Weights of a small mixture-of-experts language model, trained from scratch on English Wikipedia.
Training: a variant of Muon for the experts, 498M tokens.
Below are experts of layer 3 (counted from 0) of a mixture-of-experts language model. Rows are named gate (a neuron's input weights, with its number), up (a neuron's input weights, with its number) and show model dimensions 256-383. Each number is 50 + 10 x the weight over its row's rms, rounded and kept within 0 to 99.
Before each expert's rows: a language model's description of what the expert responds to. This comes from a sample of Wikipedia text that the model never trained on.

# expert 6
What it handles: The word that and modals would, can, may, will, plus plural or agent suffixes ending names of groups, such as -ers, -ors, -ians, -ism.
gate0:67 59 43 51 42 79 47 43 46 54 60 51 55 39 41 58 64 52 49 43 48 50 61 56 42 53 57 42 44 39 24 42 62 28 49 41 48 59 50 33 65 52 62 55 61 42 50 65 47 50 68 43 50 48 62 61 60 39 36 60 58 50 39 51 58 44 39 66 52 49 54 41 30 48 32 42 49 36 51 34 63 47 61 53 23 33 51 53 52 47 55 40 55 47 53 45 50 62 34 45 55 57 34 50 56 74 40 45 53 48 50 53 31 56 47 63 38 35 59 36 47 21 37 60 66 45 30 47
up0:50 46 37 50 51 43 45 44 62 58 55 49 44 51 42 39 51 65 50 57 45 49 42 55 49 65 63 31 56 48 39 32 40 37 43 48 40 47 62 35 43 61 29 61 70 38 49 52 57 57 65 43 37 51 62 57 43 35 52 64 52 58 28 46 49 35 44 58 50 58 62 42 42 47 51 58 42 38 58 57 53 61 58 55 44 25 51 47 55 51 46 28 42 60 71 61 37 67 49 35 45 52 42 45 49 62 46 40 54 53 61 39 48 34 38 45 60 38 51 48 51 37 32 62 59 38 45 58
gate1:39 52 40 59 71 56 53 43 54 42 53 44 42 58 59 48 54 46 55 69 43 67 43 54 45 43 49 42 63 55 35 58 42 50 41 49 45 43 59 66 51 44 58 43 51 36 44 53 26 50 59 68 58 66 48 26 61 42 26 67 57 50 58 52 29 45 56 50 52 64 52 49 54 58 50 41 47 42 59 33 47 52 48 42 36 45 59 45 60 41 45 55 50 56 53 49 43 48 38 69 55 40 35 52 53 53 62 43 38 48 47 71 43 50 27 37 44 46 61 46 53 60 62 53 52 60 62 45
up1:44 40 47 62 41 43 49 64 53 45 52 42 37 65 51 55 63 43 49 88 54 80 52 58 40 48 58 40 59 55 41 57 50 45 40 41 53 47 57 61 53 42 52 51 44 42 43 56 32 56 55 56 60 72 64 46 58 42 47 66 53 47 42 38 33 49 55 69 65 66 50 43 47 60 57 57 45 51 53 28 47 66 64 45 41 39 47 46 62 46 35 53 49 60 47 53 49 34 51 52 51 51 41 45 52 62 45 63 59 48 48 58 58 52 31 36 55 49 72 45 56 60 39 43 47 62 53 53
gate2:29 46 74 46 45 53 48 58 65 46 65 44 55 38 51 69 61 60 54 44 55 33 44 44 70 46 42 46 49 53 51 53 51 46 47 63 68 47 48 40 32 36 67 57 26 51 57 72 35 68 60 45 56 65 51 47 36 32 52 66 47 58 47 66 47 50 40 63 64 56 48 33 58 49 38 65 50 70 49 53 49 60 51 28 61 52 60 64 32 65 49 42 39 35 60 44 53 66 46 57 42 77 54 44 63 45 35 50 29 45 56 45 56 36 46 53 59 33 61 43 51 56 26 42 39 60 42 40
up2:69 55 30 59 51 51 51 47 31 52 31 59 49 58 49 30 44 40 46 57 40 66 56 57 25 54 59 57 56 43 46 50 46 50 53 34 38 55 51 69 67 60 36 39 74 52 41 28 61 36 42 56 43 29 46 48 63 61 47 43 54 45 62 33 49 47 60 39 36 52 47 62 40 48 63 37 51 28 52 48 50 43 46 76 37 57 42 36 70 30 53 56 69 65 41 61 38 38 59 50 64 29 48 53 36 54 64 55 72 49 46 57 41 69 55 44 37 68 36 57 49 41 70 58 59 40 58 59

# expert 38
What it handles: Capital letters starting names (S, P, L), slashes between measurements, and time words like week, years, time, this.
gate0:52 59 63 48 44 47 36 44 39 50 58 43 43 49 43 56 28 59 60 49 47 52 52 41 38 40 60 59 48 75 48 48 52 65 61 40 44 40 38 46 33 52 53 43 49 54 61 34 43 53 61 49 49 65 39 46 45 37 56 36 42 59 37 66 32 38 51 48 41 62 43 57 45 39 45 59 56 58 44 47 43 49 38 48 61 32 63 52 63 44 53 52 65 62 50 53 42 51 50 57 45 40 44 59 53 57 65 71 49 55 44 62 67 41 75 48 39 53 53 55 55 40 22 46 44 48 33 32
up0:48 52 59 59 35 57 60 46 64 45 58 42 46 42 43 47 48 54 53 34 48 55 45 48 34 25 51 37 38 53 55 50 54 45 54 37 72 47 65 46 48 46 53 46 56 58 57 41 48 58 50 59 57 44 36 42 41 41 34 66 64 44 64 36 61 54 66 65 53 62 27 42 48 53 67 42 39 37 42 49 68 47 51 45 53 31 58 33 44 48 38 66 57 54 47 46 58 58 30 49 50 54 35 53 68 62 60 63 32 50 55 51 42 45 37 36 45 53 73 49 57 63 33 43 58 31 47 41
gate1:37 59 45 48 34 53 53 51 49 52 40 55 54 49 24 57 60 55 39 50 42 39 64 39 62 41 42 57 58 49 51 62 41 51 52 55 40 41 54 48 56 35 34 51 65 49 52 40 56 62 45 42 50 58 57 73 47 51 58 66 55 49 48 55 47 61 60 44 59 49 40 63 51 45 46 32 76 54 51 48 45 42 60 55 34 56 43 30 32 57 66 38 48 50 41 53 65 45 51 64 53 39 47 69 27 54 48 46 61 56 46 56 31 55 60 57 62 21 48 52 43 29 54 24 57 55 61 51
up1:52 42 56 58 63 46 50 49 52 54 55 50 49 53 72 37 38 48 56 45 61 60 40 54 37 59 64 37 44 56 43 37 64 46 53 45 59 56 49 53 49 58 62 49 35 57 43 59 47 36 56 50 44 42 43 28 58 51 44 36 50 53 45 41 59 41 43 55 38 58 59 37 48 53 55 72 23 42 50 52 60 60 42 49 62 48 57 67 64 33 40 56 52 53 61 48 36 53 47 35 49 61 51 38 66 41 51 59 39 42 54 50 66 35 45 32 39 81 51 41 57 73 43 68 48 41 40 50
gate2:61 40 60 65 45 60 44 46 51 46 66 41 43 63 43 55 61 53 40 47 51 53 63 39 53 69 46 52 66 28 57 39 47 44 30 60 72 45 44 32 51 50 71 55 52 53 57 44 47 36 63 51 40 62 47 50 43 49 45 49 41 46 54 53 51 58 28 55 32 54 62 60 36 43 52 36 47 66 49 48 70 37 33 35 50 59 52 67 55 71 66 54 48 30 31 47 54 37 53 59 46 52 54 61 50 43 42 49 46 49 55 31 44 46 48 60 54 55 59 30 53 67 19 38 33 41 29 31
up2:57 48 64 71 53 58 41 50 67 46 67 33 30 56 47 50 68 44 42 51 48 49 56 42 45 62 53 64 65 24 59 47 48 48 37 63 65 40 48 17 54 44 68 51 60 46 57 52 49 40 65 45 48 59 51 51 49 58 44 51 42 47 53 54 53 60 34 56 33 61 60 48 37 48 44 34 43 67 58 43 66 37 32 35 54 60 55 66 56 60 66 53 55 32 32 42 54 38 56 58 47 59 54 55 51 46 49 49 42 48 53 33 37 45 52 56 54 59 57 40 48 78 23 39 34 43 38 35

# expert 45
What it handles: Name words like World, National, States after United or the, middle pieces of names like us, p, ie, and equals signs.
gate0:55 55 32 54 45 48 61 36 58 43 45 46 52 40 60 44 74 57 46 48 41 36 57 37 43 47 74 65 45 66 56 58 56 41 41 35 38 40 37 48 57 55 48 42 40 72 50 48 48 52 49 47 40 55 61 67 63 38 37 50 69 49 54 57 56 39 48 43 41 39 46 57 56 49 66 35 62 47 66 46 47 59 44 69 48 41 53 41 52 51 70 50 63 39 55 50 56 41 53 38 43 50 40 42 56 59 57 49 43 50 58 22 30 53 54 73 57 54 55 41 65 62 34 55 56 52 54 63
up0:52 54 34 61 52 52 62 45 56 50 47 39 46 43 58 47 69 58 43 48 46 44 57 41 43 47 72 66 45 63 55 60 66 42 48 35 42 41 35 47 57 61 44 45 45 73 58 52 40 49 49 49 39 47 57 73 62 42 36 50 65 51 53 55 60 41 46 47 42 42 46 53 56 58 62 37 58 46 69 45 52 60 43 63 54 37 60 43 52 48 65 46 67 41 55 49 55 39 63 31 43 50 41 39 59 58 60 50 53 54 54 28 30 59 53 67 58 53 56 34 70 65 41 56 64 52 51 56
gate1:60 59 51 46 63 35 49 44 67 59 48 55 43 42 55 44 54 54 52 50 28 42 51 62 57 61 53 54 50 42 46 58 38 49 52 37 48 53 61 43 44 61 47 62 63 53 53 54 60 55 59 48 44 37 64 57 54 51 58 38 34 60 59 62 30 69 45 54 59 53 54 37 58 54 57 60 45 59 56 32 51 38 50 52 66 28 44 52 34 63 64 54 62 43 48 65 54 37 72 57 51 36 49 56 64 52 45 52 43 39 46 48 59 43 26 58 55 59 62 44 54 46 34 51 57 54 53 53
up1:35 37 45 45 54 60 65 65 50 41 65 61 54 35 50 60 44 42 42 44 40 47 36 45 17 60 49 52 53 55 49 40 52 51 47 59 50 50 52 57 71 35 66 53 44 61 28 53 39 57 50 34 46 58 44 75 55 42 56 55 55 53 45 50 57 46 59 43 50 59 51 56 44 63 40 60 55 46 46 49 49 47 53 45 55 50 54 57 61 41 55 52 58 47 54 57 31 69 58 44 56 43 60 46 38 40 50 43 60 63 44 43 65 50 60 53 46 50 65 30 43 74 64 72 32 58 42 33
gate2:52 56 80 48 37 59 47 44 52 58 70 40 42 74 41 72 39 59 40 30 61 48 65 49 46 57 41 34 51 47 54 47 57 48 63 56 65 60 47 40 57 48 61 46 36 55 43 51 45 34 53 48 62 63 39 35 58 36 62 51 42 50 82 48 53 50 45 51 58 68 52 45 50 35 34 71 61 49 57 44 45 42 59 48 55 71 40 52 62 56 54 51 44 46 30 39 55 45 53 47 52 55 48 52 47 43 42 45 56 52 59 35 43 28 44 53 30 51 61 52 47 41 34 41 41 68 66 40
up2:52 57 52 60 51 51 46 53 53 43 40 58 53 41 62 34 49 61 49 44 57 50 48 51 55 66 53 62 48 54 66 54 44 48 52 38 40 60 54 46 54 66 39 58 44 56 54 44 46 37 52 40 43 58 52 64 53 57 64 58 66 46 31 64 47 58 55 66 38 54 63 54 50 58 55 42 63 42 37 69 57 57 32 44 53 43 62 58 65 61 47 40 53 67 73 43 56 53 49 51 56 26 40 38 48 57 52 42 49 42 64 49 48 77 61 50 66 46 54 66 59 57 59 56 56 47 52 60

# expert 40
What it handles: The words with, including, one, all, part, no in prose, plus scattered letter pieces like F, H, d, l.
gate0:55 54 50 36 27 60 43 35 61 33 47 52 42 58 60 38 44 47 52 47 52 47 49 41 50 83 69 44 52 59 47 42 52 48 46 38 51 47 56 40 29 54 65 39 53 64 39 41 45 48 57 59 69 74 40 29 50 37 48 55 42 60 44 43 68 32 51 61 47 42 35 64 57 55 42 61 32 49 46 40 33 60 46 43 59 54 55 40 56 43 46 32 41 36 62 65 42 35 49 33 56 58 46 40 59 59 58 38 73 46 56 32 43 56 62 54 43 46 57 51 57 50 52 56 50 54 53 62
up0:50 59 44 37 26 59 41 38 57 36 44 55 43 57 53 40 44 41 51 51 54 41 42 45 50 74 70 51 50 60 51 44 52 46 47 35 49 43 59 45 36 54 66 40 49 68 41 46 42 45 50 70 68 82 44 30 42 37 47 61 41 54 43 43 66 31 42 64 45 43 36 68 59 47 48 57 37 47 52 37 33 59 42 50 52 58 55 36 55 43 46 33 37 40 66 64 36 28 45 31 51 58 48 47 52 60 53 34 72 40 50 31 43 54 58 53 45 43 49 56 49 48 53 54 46 51 54 56
gate1:79 52 51 41 45 76 38 62 39 60 55 40 46 60 57 25 58 51 63 49 58 20 46 45 53 56 33 70 49 65 59 46 63 49 50 42 36 40 46 47 53 34 44 53 76 26 57 51 58 46 70 60 35 60 69 47 56 45 45 50 44 26 53 55 51 69 29 65 46 50 39 49 48 37 55 51 44 31 44 58 41 52 43 36 30 58 56 28 50 47 58 52 63 52 42 36 33 51 61 56 44 38 35 53 33 67 55 36 73 46 46 41 51 51 57 59 56 48 53 37 50 52 34 44 48 57 20 40
up1:43 53 39 65 59 13 64 48 55 51 55 64 40 47 57 59 54 50 43 55 43 68 51 51 57 38 54 36 59 37 38 49 52 60 43 54 52 59 50 59 47 50 54 45 28 63 41 48 48 49 35 45 53 37 37 55 57 51 59 41 47 63 43 58 49 25 68 46 61 49 56 60 53 50 52 57 51 52 57 54 59 32 63 55 73 60 38 56 60 66 57 54 40 55 68 53 61 44 39 47 58 63 54 50 50 37 42 54 36 56 37 59 46 56 45 40 32 43 44 69 72 47 66 51 46 39 86 58
gate2:63 53 36 66 32 57 71 63 61 48 52 50 40 47 41 51 53 47 43 41 59 61 37 71 33 64 37 51 41 45 47 53 45 47 45 35 54 65 57 56 64 49 66 39 52 45 55 46 50 46 58 74 33 47 43 48 44 57 48 55 56 54 59 38 57 42 38 42 50 50 65 54 53 57 49 51 59 46 53 41 51 63 50 46 55 37 51 50 52 47 61 58 56 46 49 50 61 58 41 52 56 54 56 46 58 58 53 32 57 50 49 48 44 46 49 62 37 70 44 69 58 53 30 48 36 41 47 65
up2:61 52 37 63 32 57 68 63 57 46 47 54 43 48 50 54 51 47 40 37 64 59 37 69 35 61 35 51 44 51 45 52 41 53 39 31 57 67 53 53 63 46 66 41 52 44 50 52 50 46 56 72 37 48 40 49 39 56 46 55 60 58 60 41 54 40 37 42 49 54 63 45 55 58 54 53 66 54 53 42 49 63 55 45 52 40 50 52 52 46 63 57 58 46 47 53 61 60 40 55 60 55 54 46 61 54 54 33 60 44 52 54 43 45 59 59 35 67 42 64 51 53 30 47 41 44 47 65

# expert 34
What it handles: Word-internal pieces ending foreign names, often vowels or Latin endings, such as -o, -is, -os, -ian, -ius, plus the word until.
gate0:45 49 39 55 45 42 18 45 50 57 48 54 43 43 49 41 44 39 51 54 59 46 55 58 63 41 50 57 53 57 22 60 45 42 55 61 66 40 53 40 55 59 60 57 44 36 55 51 47 59 59 55 47 55 63 34 55 60 63 41 62 52 33 60 29 53 54 32 60 56 47 40 77 65 36 52 53 42 53 65 74 60 48 42 58 55 57 43 61 61 62 54 46 33 41 43 55 67 33 56 32 34 36 49 55 57 52 48 34 44 54 58 60 36 45 51 46 56 55 64 58 42 39 54 54 57 63 40
up0:48 43 40 55 41 49 21 52 54 56 51 50 43 46 61 38 39 47 53 58 56 47 56 56 58 49 52 54 50 56 27 65 43 46 54 56 61 51 49 40 60 54 62 59 46 35 55 50 53 51 57 62 47 51 64 35 50 60 58 46 63 55 37 60 27 52 51 37 61 55 54 43 82 61 40 57 49 43 57 62 70 61 50 42 57 51 53 43 63 67 61 63 43 38 37 51 59 65 35 58 27 36 42 47 59 55 57 41 40 41 53 53 57 36 42 42 50 41 52 65 58 48 37 52 53 56 65 46
gate1:57 53 57 40 23 56 50 58 38 43 55 56 73 43 61 46 47 49 43 42 37 51 61 48 43 58 70 38 51 42 56 54 54 48 52 60 48 59 48 63 60 50 56 43 60 50 61 55 32 48 30 47 56 40 55 66 47 48 68 51 48 38 71 35 44 49 55 47 42 55 59 52 51 42 60 47 57 65 44 49 41 63 44 54 46 61 40 48 45 36 39 60 32 57 39 36 61 50 41 49 41 43 41 38 59 51 39 58 57 51 48 40 61 53 44 38 50 50 42 48 59 61 49 39 61 55 58 54
up1:44 49 44 60 84 47 54 37 69 50 43 40 24 59 42 58 63 53 47 48 66 52 38 54 61 36 28 62 46 69 45 44 52 52 48 38 52 41 50 35 32 52 41 57 36 43 38 42 65 55 65 46 46 56 43 37 53 52 37 39 52 59 28 73 55 46 48 55 55 43 42 52 50 70 36 58 48 31 57 49 57 30 54 53 46 50 60 53 56 61 55 52 56 41 53 61 40 55 63 41 56 58 49 59 38 48 70 39 36 40 54 54 40 53 58 69 54 47 59 47 49 36 53 54 43 45 41 43
gate2:73 47 63 52 45 60 48 44 52 53 44 80 57 45 44 57 51 42 52 56 44 58 60 56 47 43 44 57 44 66 56 31 45 37 71 48 30 51 55 50 28 48 46 31 53 64 35 54 67 32 39 50 40 64 31 49 57 46 46 60 58 48 60 52 49 44 42 53 43 42 38 55 59 31 47 50 61 41 57 41 41 50 59 62 46 60 46 33 51 76 66 59 42 44 50 45 47 44 56 56 43 47 62 47 54 55 41 50 37 39 56 45 61 49 58 38 64 59 77 38 62 52 45 39 82 57 55 41
up2:64 49 73 58 56 54 48 40 46 56 37 80 57 45 36 61 54 41 53 54 45 60 68 61 55 46 35 49 45 59 63 34 48 40 62 56 42 58 52 52 40 46 59 38 60 63 36 68 67 39 39 62 42 63 47 53 62 47 41 49 49 53 60 63 47 44 38 52 42 35 29 57 60 35 57 51 67 46 51 43 43 45 60 62 46 52 38 26 41 81 70 59 42 50 58 49 42 48 47 64 39 44 68 40 53 54 40 48 44 36 47 51 62 52 59 40 60 62 74 39 61 45 57 47 77 57 52 37

# expert 4
What it handles: Inner word pieces of long or foreign words (olec, iforn, amm, Fal) and party names like Democratic, Republican, Labour.
gate0:64 62 42 48 43 46 46 63 36 46 43 38 45 52 33 49 51 61 32 52 30 41 55 57 37 48 64 65 50 39 62 42 52 56 44 36 44 26 46 51 35 40 57 63 43 44 57 36 45 59 53 37 34 47 51 55 58 70 45 32 42 52 57 41 63 47 50 52 38 52 53 48 56 46 31 46 68 53 58 59 39 61 45 50 63 40 40 38 55 40 52 68 61 49 34 55 53 59 59 54 55 46 44 63 38 65 50 54 54 65 48 59 54 51 59 43 47 36 50 36 46 72 38 51 58 56 48 53
up0:48 49 65 48 63 58 40 58 58 46 57 73 59 52 72 47 40 32 65 58 75 52 44 48 69 53 47 35 39 52 52 47 56 54 62 60 53 59 59 33 60 65 54 38 48 48 63 67 58 47 54 54 69 57 48 41 47 40 50 70 53 47 38 64 37 40 51 60 53 45 41 57 53 50 80 51 35 38 39 48 56 59 53 56 23 62 52 49 53 49 48 39 51 52 56 57 41 61 38 42 60 53 57 44 68 45 49 41 59 43 57 52 44 52 53 62 53 54 59 61 62 27 53 60 46 38 46 52
gate1:53 48 33 39 62 44 78 42 41 53 43 42 59 49 40 74 60 70 37 36 60 39 58 56 64 41 54 39 38 43 50 42 54 56 66 63 46 47 46 44 58 56 62 39 52 44 63 43 58 52 35 38 40 41 35 54 49 46 46 60 69 45 27 48 44 54 46 42 40 55 55 44 42 41 59 51 51 45 58 62 59 66 52 51 48 40 76 63 44 52 39 39 51 51 45 46 59 37 38 60 41 52 40 54 51 55 40 44 40 40 50 73 69 42 55 32 44 36 45 47 57 46 52 67 58 51 57 60
up1:52 42 38 40 52 50 73 46 41 55 46 39 57 49 41 68 58 72 45 38 70 41 53 67 59 41 54 39 35 44 55 43 48 62 67 61 53 44 54 47 51 47 61 41 49 42 65 42 59 55 29 34 37 47 41 50 53 46 41 58 65 41 26 45 45 56 39 45 35 53 54 36 41 42 60 57 58 44 61 60 58 67 45 50 46 44 76 56 44 52 36 38 57 54 52 47 50 30 43 57 36 47 41 52 52 55 43 42 50 45 50 77 67 40 52 33 38 32 57 45 57 40 55 64 55 56 56 61
gate2:49 44 53 36 61 58 60 75 31 59 70 29 52 59 60 58 53 57 52 60 57 39 39 42 32 43 63 65 47 56 55 56 25 47 33 49 52 43 64 42 37 60 49 54 59 31 52 44 44 34 72 53 52 54 45 40 46 61 29 61 64 38 59 73 48 50 48 52 39 48 53 63 34 24 57 73 35 49 56 44 62 35 40 42 51 57 61 68 64 43 42 53 56 54 54 27 26 72 47 46 54 59 52 55 55 24 61 51 35 49 49 54 72 48 40 53 45 32 60 46 41 67 46 36 43 49 42 55
up2:51 58 52 37 55 50 57 65 42 52 77 16 45 56 55 68 60 68 63 62 52 48 43 36 38 35 55 68 44 45 57 52 32 46 43 51 61 44 58 45 37 59 50 48 41 39 46 43 50 31 63 63 50 54 43 40 47 50 28 54 66 42 40 67 47 48 54 50 51 44 60 67 32 44 48 62 39 57 48 45 63 39 38 39 55 39 55 58 46 46 48 58 53 50 55 29 35 69 50 58 47 57 48 61 53 38 60 52 29 54 51 56 80 44 40 48 48 32 58 43 54 72 42 44 46 57 38 59

# expert 25
What it handles: Function words like the, a, to, by, on, into, around, usually right after a verb or preposition in running prose.
gate0:37 51 48 56 36 39 50 63 56 40 54 40 46 57 51 51 43 45 48 64 51 35 61 39 68 59 61 50 42 47 35 53 53 38 54 66 60 34 56 41 49 39 48 50 54 54 60 58 39 43 43 36 74 40 49 57 61 50 61 46 53 62 56 43 49 46 46 58 49 58 50 48 55 45 58 49 47 54 58 56 45 53 52 44 75 37 68 49 59 65 51 44 38 53 65 64 40 52 54 48 56 57 70 36 60 47 40 53 53 34 45 41 32 42 49 33 51 66 51 56 37 58 41 32 54 38 46 66
up0:64 50 45 38 59 61 55 35 51 64 51 60 54 38 52 50 54 55 58 37 48 72 39 59 32 43 39 43 56 57 68 45 47 59 52 45 46 64 45 57 51 60 57 56 44 49 44 44 61 59 62 64 29 53 51 44 38 47 37 57 43 41 47 48 53 57 51 42 53 39 48 52 44 60 45 54 56 43 41 40 64 46 47 45 27 57 31 46 41 41 61 61 61 49 37 40 56 51 43 52 48 38 27 63 38 55 58 53 43 58 51 59 66 61 57 70 51 40 54 43 63 41 49 65 39 61 48 32
gate1:40 72 59 47 56 49 70 51 32 57 38 54 55 53 49 71 42 63 20 62 58 39 33 54 57 45 51 47 39 36 50 51 34 36 43 58 38 38 52 58 53 55 50 50 30 52 56 58 58 62 53 49 47 81 62 48 46 69 31 56 64 49 34 53 49 46 50 47 59 57 45 52 42 52 49 57 51 51 57 36 59 33 34 55 50 60 43 52 38 53 44 48 35 44 56 36 49 49 56 58 43 40 58 60 64 50 38 53 36 35 61 70 64 42 45 58 44 41 36 58 30 46 26 48 52 34 55 17
up1:43 70 54 51 55 52 63 56 37 64 42 59 61 50 50 72 50 60 20 66 57 33 31 51 51 50 50 44 45 48 51 49 27 33 34 58 38 34 51 62 50 54 50 56 29 59 56 48 53 66 56 55 51 73 63 47 49 70 35 58 66 52 36 53 47 56 48 50 58 49 43 50 35 47 50 58 41 52 52 29 59 39 27 52 47 62 41 52 45 49 45 56 33 49 62 35 52 48 51 62 46 38 62 67 62 51 33 53 37 45 63 68 62 44 49 50 44 42 36 53 29 48 31 45 52 35 55 21
gate2:56 48 61 49 37 49 43 47 55 46 54 47 50 40 33 40 59 57 50 54 24 61 47 46 52 53 40 49 33 71 67 32 45 36 41 40 59 66 54 32 46 46 37 35 63 60 43 63 35 47 39 39 47 47 55 50 35 38 53 35 41 52 73 42 43 55 44 52 48 39 61 48 48 48 58 55 45 51 59 53 45 49 36 70 40 37 47 55 53 53 43 63 53 58 41 41 60 59 45 67 62 68 45 52 44 47 17 40 64 62 54 47 60 44 44 44 55 30 65 46 46 46 37 44 72 48 23 42
up2:52 39 53 32 58 53 39 49 56 60 44 59 58 40 58 46 36 37 37 44 64 50 55 42 42 45 43 53 49 54 43 31 62 42 48 59 52 58 65 46 61 62 31 39 60 48 54 27 39 58 42 55 55 53 34 41 55 50 74 46 54 60 48 36 71 55 41 51 44 44 48 73 49 42 62 50 51 58 61 41 58 46 63 56 67 46 62 41 50 26 44 61 33 52 47 35 56 45 29 49 41 56 57 48 57 56 39 50 28 75 44 63 42 51 57 37 56 39 51 57 59 48 40 56 49 45 60 45